config.yaml
n_layer: 15
d_model: 128
n_experts: 64
experts_per_token: 2
d_expert: 80
d_shared_expert: 0
activation: "geglu"
moe_layers: [1, 3, 5, 7, 9, 11, 13]
router_score: "sigmoid"
normalize_top_k: true
routed_scale: 1.5
balance_loss: 0.000587
balance_bias: true
router_logit_norm: 2.0
n_groups: 4
groups_per_token: 2
init_std_router: 0.0175
lr_router: 0.000486
n_head: 4
n_kv_head: 4
head_dim: 32
vocab_size: 8192
norm: "rmsnorm"
norm_place: "pre"
norm_eps: 1e-05
positions: "rope"
rope_base: 500000.0
rope_fraction: 1.0
qk_norm: false
attn_scale: 0.177
tie_embeddings: true
parallel_block: false
init: "uniform"
init_std_qkv: 0.0711
init_std_o: 0.013
init_std_up: 0.0711
init_std_down: 0.00821
optimizer: "soap_variant"
lr: 0.00547
beta1: 0.95
beta2: 0.95
weight_decay: 0.12
lr_head: 0.0162
warmup_steps: 200
schedule: "wsd"
decay_fraction: 0.35
decay_shape: "linear"
final_lr_fraction: 0.1
batch_tokens: 131072
seq_len: 512
doc_mask: false
train_tokens: 413400000
steps: 3154
dataset: "wikipedia_en"
Below are experts of layer 5 (counted from 0) of a mixture-of-experts language model. Rows are named router (the router's row for the expert) and show model dimensions 0-127. Each number is 128 + 24 x the weight over its row's rms, rounded and kept within 0 to 255.
After each expert's rows: "comes after" lists some tokens at least twice as common just before its tokens as in all text. This comes from a sample of Wikipedia text that the model never trained on. Tokens count by the router's weight.

# expert 39
router [142 122 130 140 126 108 150 149 150 112 176 133 148 162 120 128 135 119 148 146 150  74 129 154 137  97 136 110 122  88 147 143 120 147 147 136 132 103 105 122  93 165 110 143 122 101  87 104 103 145 163 143 151 140 155 134 160 162 153 131 157 180  85 151 152 140 107 140  75 132 142 126 135 140 110 112 178 174 180 133  90 136 110 149 133  92 123 138 123 155 178 146 113 120 112 107 119  94 124 148 124 136 158 130 169 144 113 118 155 100 111 105 158 148  96 127 153 113 144  67  88 109 135 131 151 135 139 111]
comes after: " |", ":", " in", ";", " the", " a"

# expert 58
router [157  94 125 141 102 104 105 144 160 139 139 144 123 169 156 148 104 104 143 139 126 108 147 122 172  98 165  97 134 105 127 143  93 139 130 130 128 110 124 156 120 163 108 116 127 125 105 114  82 152 194 143 136 140 113 131 142 158 134 110 144 158  75 178 145 111 106 179 110 136 134 129 160 166 123 129 181 135 158 138 136 169 126 129 118  70 138 128 124 163 179 121 144 114  93 132 107 126 102 156 148 139 108 141 149 109 102  96 138 103 108 115 145 158 133 123 140 130 127  67  99 141 132 121 153  98 136 115]
comes after: " ", " (", "–", " $", "/", " +"

# expert 47
router [129 130 123 150 117 126 106 150 124 130 131 129 133 126 163 102 150 116 160 155 149 165 160 136 174 134 113 121 141 119 157 151 107 116 110 124  87 132 110 118 166 146 127  96  89 126 131 102 123 118 130 197  95 102 137 140 154 127 138 118 131 170 150 124 154 138 106 126 161  91 155 156 103 155 138 130  91  93 116  83 152 111 118 130 156  75 117 111  87 145 132 108 122 118 145 171 107 200 160 109 146 119 122 163 135 137 167 118 153  95 111 142 136 128 163 150 154 145  95 113  95 143 165 155 122 140  92 117]
comes after: ".\n\n", " K", "-", " |\n\n", ":", "|"

# expert 19
router [121 121  69 136  98 138 161 160 127 108 143 126 117 130 122 124 121 142 130  90 145 129 120 144 143 108 132 104 133 143  96 167 182 148 153 148 150 153 139 176 167  83 194 139  96 138 156 121 133 149 136 171 147  99 133 126 120 101 120  92 112 121 142 149 129 111 170 135 144 117 132 132 133 191  94 122 162 144 116 176 155 123 141 127 126 116  78 156 115 134 138 145 138 173  95 109 130  90 114 144 128 157 153 120  98 134 112 108 120 113  99 123 160 144 160 147 115 127  82 114 128 158 160 139  93 123 139 152]
comes after: ".", "0", "5", "4", "3", "6"

# expert 56
router [139 156 122 122 109 171 143 161 153 171 151 170 136 118 126 127 111  98 161 109 154 106  99 143  95 135 158 140 139  82  95 116 122 111 114 119 149 116 174 101 157 116  80 151 136  80 110 128  94 118 125 151  91 136  96 121 113  95 139 135 143 139 131 164 120 144 156 131 123  71 152 142 122 115 132 157 118 116 174 132 104 110  96 133  92 128 129 114 131 135 111 141 141 129  80 104 123 108 141 159 132 138 129 115  69 186 138 153  79 110 184 144  92 121 143 118 146 153 143 116 103 129 137 128 140 115 107 112]
comes after: "9", "8", "0", "ed", " due", " Preceded"

# expert 0
router [166 104 138 126 139 132 149 165 108 122  69 136 126 155 132 133 120 100 152 128 121  79 127  99 108 139 162 127 108 141  89 155 108 160 114 110  82  81 103 122 118 141 124 146 154 101 114 109  99 150 138 147 127 128  84 107 125 123 162 156 157 128  78 155 174 128  99 153  79 162 116 140  97 156 111 122 144  92 121 107 107 122  86 124  82 104 116 108 126 141 138 155 128 112 122 136 144 177 124 111 148 136 128 150 142 142 116 123 133  91 117 107 148 176 110 173 138  91 136 103 108 109  78 131 112 121 112 117]
comes after: "1", "2", "9", " ", " (", "/"

# expert 11
router [154 117 122 151 106 101 116 136 130 150 148 135 102 153 156 155 123 114 151 126 123  91 127 124 174  94 157 101  98 113 119 140 115 161 125 137 130 133 131 162 116 150 127 148 127 115 112 124  80 169 186 166 141 136 110 123 129 161 156 114 134 157  77 177 156 116 113 189  95 142 112 129 148 184 103 128 184 153 135 151 134 156 137 123 117  80 110 138 106 174 166 132 140 128 103 127 106 122 102 149 135 130 115 146 132 122 130  98 125 109 101  92 149 135 151 111 137 105 146  69 129 153 154 108 156 123 122 124]
comes after: "1", "2", " |\n", "9", "4", "6"

# expert 22
router [173 103 120 129 130  86 118 129 140 127 140 138  98 151 141 155 123 116 124 136  99 115 116 105 158 131 145 132 116 100 100 145 109 144  83 130 129 123 139 168 144 154 132 129 120 128 130 126  81 167 193 145 140  90 129 118 134 160 122 117 124 130  55 149 159 109 106 179 110 116 101 148 128 172 113 112 182 128 133 147 121 149 123 136 108  71 106 146 125 155 155 132 140 129 104 122 122 107  69 139 150 137 153 142 126 110 122 106 120 130 108 101 162 108 177 132 130 129 141  60 165 133 133 123 157  95 117 120]
comes after: "1", " ", "–", "8", " |\n", "9"

# expert 28
router [141 147 159 165 127 123 135 148 111 162 105  94 121 170 131 147 128 143 109 126 120 145 132  92 127  87 118 177 103 100 129 110  76 171 141 127 106 121 123 142 144 114 128 123 127  93 131 115 110 165 154 120 163 100  86 113 147 116 143 124 168 160 128 159 123 107 150 165 118 142 159 126 165 166  87 133 164 133 159 152 128 121 136 166 143 104 121 149  75 142 134 115  87 115 127 128 148 137 170 134 125 146 116  85 143 103 135  81 174 120  91 141 128 112 115 101 127  90 162  89 111 147 156 133 108 108 100 121]
comes after: " |", "|", ":", "\n\n", " January", "″N"

# expert 1
router [185 126 120 139 124 119 148 106 125 119 141 175  78 164 153 132 114 102 165 135 147 124  82 130 126 109 154 172 115 102 166 141 113 150 137  71 170 147 130 108  91 146 128 178 111 149 118 152 108 103 149 162 131 127 122 135  98  89 158 112 142 151 128 123 126 130 107 127 160  92 129 132 127 138 146 103 172 134 129 142 124 146 140 111 128 131  76 119 123 122 141  94 111 157 117  88 117  88  95 130 116 106 141 104 119  95 104 135 155 105 152 120 151  90 132 111  78 136 156 110 165 142 147  76 129 107 130 108]
comes after: "1", "0", "2", "9", "8", "7"

# expert 10
router [155 116 145  87 118 135 163 140  92 139 146  90 109 110 149 115 145 147 123 106 146 101  83  90 135 151  99 147 117 101 140 137 117 163 154 148 130 121 111 120 150 142 109  91  76 112 121 121 106 120 113 115 103 165 111 165  89 108  80 130 122 126 161 116 135 107 110 143 112 141 107 143 131 162 148 172  97 135 105 164  72 110  95  86 104 116 142 148 131 117  96 163  95 130 139 129 139 137 141 129 106  79 111 100 110 133 146 100 107 128 144 143 115 130 112  91 124 131  82 141  74  71 131 123 119 131 161 123]
comes after: ")", "4", "6", "3", "5", "\""

# expert 42
router [195 135 130 139 140 113 101 175 115 140 159 123 182 135 148 121 154 101 136  90 129 110 163 130  99 102 142 125 119 152 147 130 142  89  85 118 113 147 146 150  97 121 158 148 122 173 140 141 122 136 155 148 114 132 108 120 141 130 156 132 131 143 107 173 151 113 123 156 107 153 132 165 117 132 150 125 163 133 183 131 122 188 149 163 134 138 172 138 105 139 143 120 136 129 125 136 116 112 146 168 110 158 116 127 120 148 157 147 175 114  86 132 113 123 124 108 129 138 183  83 107 147 168 168 127 112  93 144]
comes after: " |", "3", "6", "0", "4", "1"

# expert 4
router [163  99 144 117 109 171 148 110 143  96 105 111 128  98  99 137 141 119 131  92 179 116 124 149 103 110 154 145  73 162 124 128 175 114 100  75 104 119 127 166 158 109  92  86 147  94 142 128 128 143 120  71 134  98 140 138 127 167  84 153 146 130 152 133 144 117  97 120 117 113  94 164 133 118 129 132 116 117 129 113  88 134 129 122 125 109 154 165 136  69 128 154 118 174 112  84 130 157 130 164 101 151 137 107 140 135 129 137 139 136  95 128 118 118 161 100 107 129  86 120 118 148 152 136 140 120 107 107]
comes after: " was", " to", " he", " He", " and", " were"

# expert 21
router [136 125 102 106 122 113 143 119 136 123 127 148  94 146  77  98  99 165 166 112 126 141 141 138 134 120 124 147 101 132 150 153 124 113 159 146 160 136 123 141 122 140  99 136  99 111  88  98 132 152 112 137 131 169 123  96 111 119 160 152 133 107 125 133 141  94 134 155 128 118 149 125 107 156 128 114 121  60 159 134 149 103 117  87 118 112 162 110 127 134 106 162 180  90  86 128 152 122 153 124 121 116  92 182 107 142 106 123 127 128  72 134  68 106  94 130 115 131 112 128 100 121 153 108  86  89 159 175]
comes after: " |", " the", ",", ":", " of", " in"

# expert 30
router [132 109 152 113  82 107 123 113 145  98 106 101  94 131 133 119 182 122 145 102 114 119 121 155 143 114 157 167 146 106 105 137 137 178  92 135 127 117 131 137 134 153 134 163 102 133 152 151 138 109 159 165  94 171 108 139 109 140 160 101  84 168 130 176 158 112 144 101 144 111 125 105 151  91 122 170 144 141  95 107 166 176 142 179 124 123 165  86 130 105 152 164 113 126 169 149 130 120 135 121 108 111 114 127 154 121  93 159 145 117 131 115 145 110 132 144 122 106 148 118 143 157  76 154 138 112 128 142]
comes after: "0", "9", " R", "j", " J", "h"

# expert 8
router [ 89 111 130 105 133 147 109 157 105 137 159 118 109 144 177 162 120 162 141 147 115 128 129 103 152 114  78 113 114 151 103 165 112  99 134 102 137 110 116 184 157 168  91 136 139 112 127 116  90 127 145 106 102 136 171 113 138 214 122 102 160 154 124  99 124 130 125 106 139 112 108 179 103 116 136  98 137 125 134 115 131 156 104 139 108 126 138 113 158 162 147 124 148 145  85  90 146 117 102 143 167 133 128 151 123  94 141 107 129 130  94 109 146  65 127 143 136 128 107 129 119 114 122 126 126 180 127 145]
comes after: " |\n", " (", " \"", "\n", ".\n\n", ":"

# expert 14
router [134 117 143 103 117 151 149 146 167 106 151 155 163 150 139 130 157 153 165 142 130  71 113 120 146 131 144 115 125  86 118 132 172 114 152 156 109 107 136 161 132 110  97 145 142 117 123 160 153 159 169 165  72  97  95 125  92 150 127 127 144 131 151 113 112 128 153 128 154 171 126  81 159 111 106 165 142 118 151 116 126 139  98 140 142 163 119  78  89 122 121 128 156 127 108 178 105  90 124 128 165 180 111 111 118 137 159 104  99 108 116 149 109 140 103 109 153 137 118 128 132 105 113  99 109 149 112 104]
comes after: " |", ".", ",", ":", "-", " and"

# expert 46
router [107 152 118 149 126 148  89 125 137 119  93 125 128 151 102 113 103 132 118 169 132 112 123 161 133 165 154 156  99 134 116 125  82 147 123 177 117 121 117 131 131 145 157  79 119 120  87 136 123 113 117 142 146 117 153 125  58 109 154 107 141 116 118  59 171 157 104 133 116 154 112 108 175 141 142 117  72 116 108 131 155 170 162 119 114 122 115 161 113 131 109 129 148 116 111 128  89 123 138 180  94 150 150 132  92 146 137 102 144 121 169 102 155 124 159  98 154 108 136 137 135 138 138 140 159 132 156 155]
comes after: " the", " a", " of", ".", " and", " is"

# expert 35
router [144 149 169 128 146  98 141 166 119 130 161  85 133 134 132 121 120  86  87 108 139 116 144 103 136 127 158 108 117 135 109 165 113 125 159 122 130 142 173 140 117 113 154 152  67 157  80 134 149  95 119 114  88 117 152 146  97 141 142 148 112 137 114 159 157 170 173 143 118 142  82 106 102 144 106 111 104 146 140 161 101 143 104 122 115 128 142 149 117 111 121 112 109 137 103 137 110 182 102 111 188 107 127 163 122 107 111 126 113 117 140  85 148 126 138 169 144  95  98 101 115 181 127 111 139 113 120 117]
comes after: " the", " a", " of", " and", " an", " to"

# expert 62
router [103 124  95 105  85 126 108 113 138 125 159 125 124 137 169 104 129 109 140 129 119 125 177 117 137 127  75 121  84 177 144 145 180 172 120  77 150  82 131 161 147 132 129 124 126 103 114  97 117 156  98 134 104 132 117  97 176 108 104 115 128 162 141 137 147 130 135 174 116 125 156 133 113 129 158 112 183 150 127 122 161 147 115 132 153 105 112  87 150  94 112 105 126 115 140 107  98 147  98 143 132 127 120  65 126 137 121  96 123 125  87 115 169 124 127 133 111 116 130 133 149 113 120 134 115 178 143  90]
comes after: ",", " and", "s", " well", "),", "er"

# expert 15
router [136 129 139 149  83 155 122 149 141 101 139 135 115 144 126 136 152 116 157 105 107 114 131 138 131 106 167 120 120 112 127 152 146 144 117 170 168 118 141  61 121 130 105  80 151  90 125 112 134 104 159  76 101 109 122 131 126 138 140  99 178 126  94 122 140 158 114 110 118 130  95 144 126 143 149 123 126 145  87 175 132  73 150 149 144  99 114 114 148 114 140 205 129 146 133 134 128 112 103 138 136 114 147 160 107  82 129 119  98 124 113 125  74 121 100 116 117 119 140 114 151  78  93 116 147 124 176 130]
comes after: "0", ")", "\"", "9", "(s", "?"

# expert 34
router [156 109 135 131 119  92 122 131 154 165 123 145 111 134 140 141 119 107 153 137 130 121 140 122 171 116 138 124 119  91 128 139 117 135  74 123 130 134 117 162 111 143 117 107 130 115 130 133 100 151 164 180 150 125 124 105 149 133 131 118 129 171  88 161 163 117 122 187 129 143 103 130 155 179 129 125 203 123 165 139 141 132 136 123 105  74  75 143 107 142 160 156 152 128 116 139 117 119  71 136 144 148 132 171 137  99 118 105 111 115 121 108 183 125 149 138 154 106 147  63 140 122 142 146 131 100 127 146]
comes after: " ", " |", "–", "1", " (", ";"

# expert 37
router [140 135 142 119 123 152 115 140 120 132 150 118 124 189 154  87 121 139 129 127 123 150 157 137 158 141  78  82 116  82 105 179  87 140 124 135 172 127 108 165 112 123 119 164 149 136 120  95 129 113 127 145 142 136  97 123 122 153 150 139  80  98 134 125 184 149 160 139  84 131 133 103 102 133 138 183 128 186  89 148 102 124 100 112 124 121 154 120 128 137 124 136  84 186 146 116 130 126 117 136 115 174 121 121 146 105 169 131 152 144  95 102 160 107 122 122 129 129 146 139 132 136 121 149 119  94  90 125]
comes after: " of", " in", " to", ".", " for", " on"

# expert 7
router [157 166 127 168 112 112 130 160 128 151 119 161 119 147 132 149 139 157  94 136 124 119 149 135 141 120 146  97 133 115 126 150 115 156 117 136  88 106 154 138  81 153 126 116 132 139 155 118 137 118 150 133 115 112 115 134  82 164 144 119 110 129 179 122 107 155 180 132 107  93 149 158  68 117 118 124 173 163 138 157 188 101 136 151 148 109 144 127 107 141 109 180 150 118 142 153  88  97  85 167 123 144 119 102 173 130  97 118 121 126 126  92 157 167 115 134 138 126 122 130 156 171 122  95 147 130 105 116]
comes after: " |", "0", " —", "-", " Votes", ";"

# expert 2
router [128 103  83 150 109 114 136 119 108 146 144 132 133 137 177 115 146  95 120 112 119 110 152 168 122 121 113 104 174 159 122 191 125 138 133 133 123  65 112 110 128  97 145 106 119 128 137 164 160 148 127 138 120 144 126 147 124 154 146  98  99 120 153 170 123 136 139 122 121 102 131 115 160  90 111  61 144 143 149 145 143 121 148 110 103 148 118 102 136 139 131 187  63 101 127 151 110 109 143 119 109 116 181 102 151 117 136 152 148  85 112 134 126 155 140 109 147 170 106 139  77 107 142 118 129 112 140 104]
comes after: " the", " of", "'s", " his", " and", " a"

# expert 13
router [132  97 126 126 127 159 136 116 176 140 134 129 120 112 149 107 101 109 139 143 128 129 117  74  94  89 131 121 126 155 106 163 139 119 154 151 169 102 154 122 117 150 104  95 133 135 108 105 148 145 106 152 134 124 108 114 122 138 128 118 170 114 128  97 121 110 121 158  72 129 137 115  87 162 143 170 126  66 167 118 108 138 151 139 117 105 112  99  95 104 145 166 102  79 119 159 127 123 169 145 143 132 106 117 108 151 105 150 106 135 129 132 189 115 115 116 143 119 200 143 129 138 102 121 157 100 149 166]
comes after: "2", " ", "0", "–", "==", " U"

# expert 17
router [133 123 138 144 120  46 141 138 132 138 141 117  81 129 135 103  79 174 125 136  90 113 144 120 141 154 124 133 110 128 106 171 112  96 101 112  93 105 115 159 112 141 139 137 179 141 141 127 139 176 124 148 145 115 122 118 109 109 123 139 147 171 111 138 108 156  99 112  97 168 104  94 164 142 130 167 189 125 116  94 131 125 129 147 112  91 127 103 134 118 158 167 123 170  78 117 104 145 130 107 137 152 115 130 133 128  99 154 112 115 138 140 140 107 142 107 185 131 121  90 130 130 155 131 122 111 101 159]
comes after: " ", " is", " (", " /", "–", "°"

# expert 16
router [128 160 115 134 109 132 114 145 151  83 115 108 100 114 157  88 113 152 171 149 100 133  65 164 140 145 120 125  88 165 177 153 141  57 142 136 145 161 110 114  99 159 166 142 123  98 107 150  92 106 136 131  99 118 122 133 150 162 132 114 124 155 158 128 104 103 146 153 115 182 114 158 103 171 142 138 140 147  87 138 149 107 108  98 112 129 137 121 125 143 138 138 130 129 159 151 128 177 125 116 172 147 155 134 149 118 133 138 165 115 146  93 100 103 142 168 119 134 119 141 139 114 139 124 151 122 119 108]
comes after: "\n", "-", ")\n", "\n\n", ".\n", " ("

# expert 29
router [197 135 109 139 139  98 122 116 118 144 150 130 133 139 100 107 126 140 128 114 102 129 133 129 142 116 134 116 126 155 153 114 136 156 125 151  81 161 100 130  77 101 129 140 151 163 146 117 129 116 138 135 125 143 147 156 150  91  77 136 127 147 111 139 119  98 114 156 100 107  90 138 114 155  95 123 123 125 126 114 162 123 137 105  85 161 126  72 154 133 130  91 168  83 108 113  99 110 115 128 116 168 152  73 131 125 158 131 174 139 146 107 139 176 187 136 133  97 122 112 168 144  88 120 141 143 104 124]
comes after: "0", "3", "4", "2", "5", "1"

# expert 53
router [133 115 111 150 153 114 115 143 107 152 116 134 154 136 117 149 108 112 121 119 125 152 104 102 122 141 119 176 144 146 186 142 129 133 130 114 114 109 128 137 100 103  85 178 158 123 128 132 131 122 141 148 101 132 139 125 161 135 141  84 143 148 149 142 116 166 143 118 168 135 125  71 152 118 129 154 147 106 160 139 114 115 209  87 108 147 156 108 113 159 153 155 127  96 137 101 136 105 132 100 132 103  92  81 137 156 140 170 103 140 101 101 151 149 136 130 137 110  79  98 186 151  91 139 129 146 134 126]
comes after: ",", " It", " which", " it", ".", " He"

# expert 31
router [145 114 121 127  90 119 103 126 117 133 101  98 113 158 131 126  91 133 131 137 104 121 106 138 161 100 158 130 109  99 126 139 102 145 132 107 139  99 134 162 127 153 155 139 114 129 127 140  94 145 169 154 163 110  85 106 112 148 163  98 145 138  83 150 162 104 106 172  84 137 127  94 152 184 133 150 157 155 134 159 111 138 127 102 106 105 118 161 136 164 166 109 151 118 132 162  92 119  84 117 130 114 138 139 109 121 135 103 151 112 117  85 162 166 158 118 114 117 159  58 139 126 150 116 163 131 100 134]
comes after: "\n", "|", ")\n", ".\n", ".", "==\n"

# expert 55
router [134 131 169 139 119  84 123  91 105 165 183 122 113 133 154 159 105 127 107 123 127  99 102 163 173 130 164 121 130 165 148 117 137 141 127 144 145 105 100 163 123 135  99 148 141 124  91 102 108 132 154 131  96 105 118 131 149 161 129 165 113 126 112 142 126 183 136 159 134 105 128 124 165 149 123 110 125 184 133  96 160 133 160 118 138 136 120  96 131 187 145  78 152 134 147 150  91  98  93 114 123  97 102 122 133 119 143  99 149 140 113  96 120 130 127  77 122 121 170 119 144 119 149  95 149 164 114 112]
comes after: "1", "2", "3", "4", "5", "8"

# expert 6
router [155  98 168 146 146 126 143 133 125 148 162 129 141 161 137 136 116 117 164 152 117 118 136 135 176 108 145 110 104 113 107 122  98 151 118 130 116 115 126 158  93 158 117 117 125 134 106 120  85 163 184 153 113 158 123  89 129 158 170 119 157 149  95 186 121  99 127 178 110 120 133 119 159 166 128 122 184 148 133 132 118 160 118 133 102  87 127 114 106 145 183 150 131  96  97 129 100 112 120 134 143 119 108 141 151 138 119  99 146 101  89 135 177 149 140  99 145 114 148  82 111 126 151 113 158  97 136 135]
comes after: " ", " |", " in", " (", " March", " June"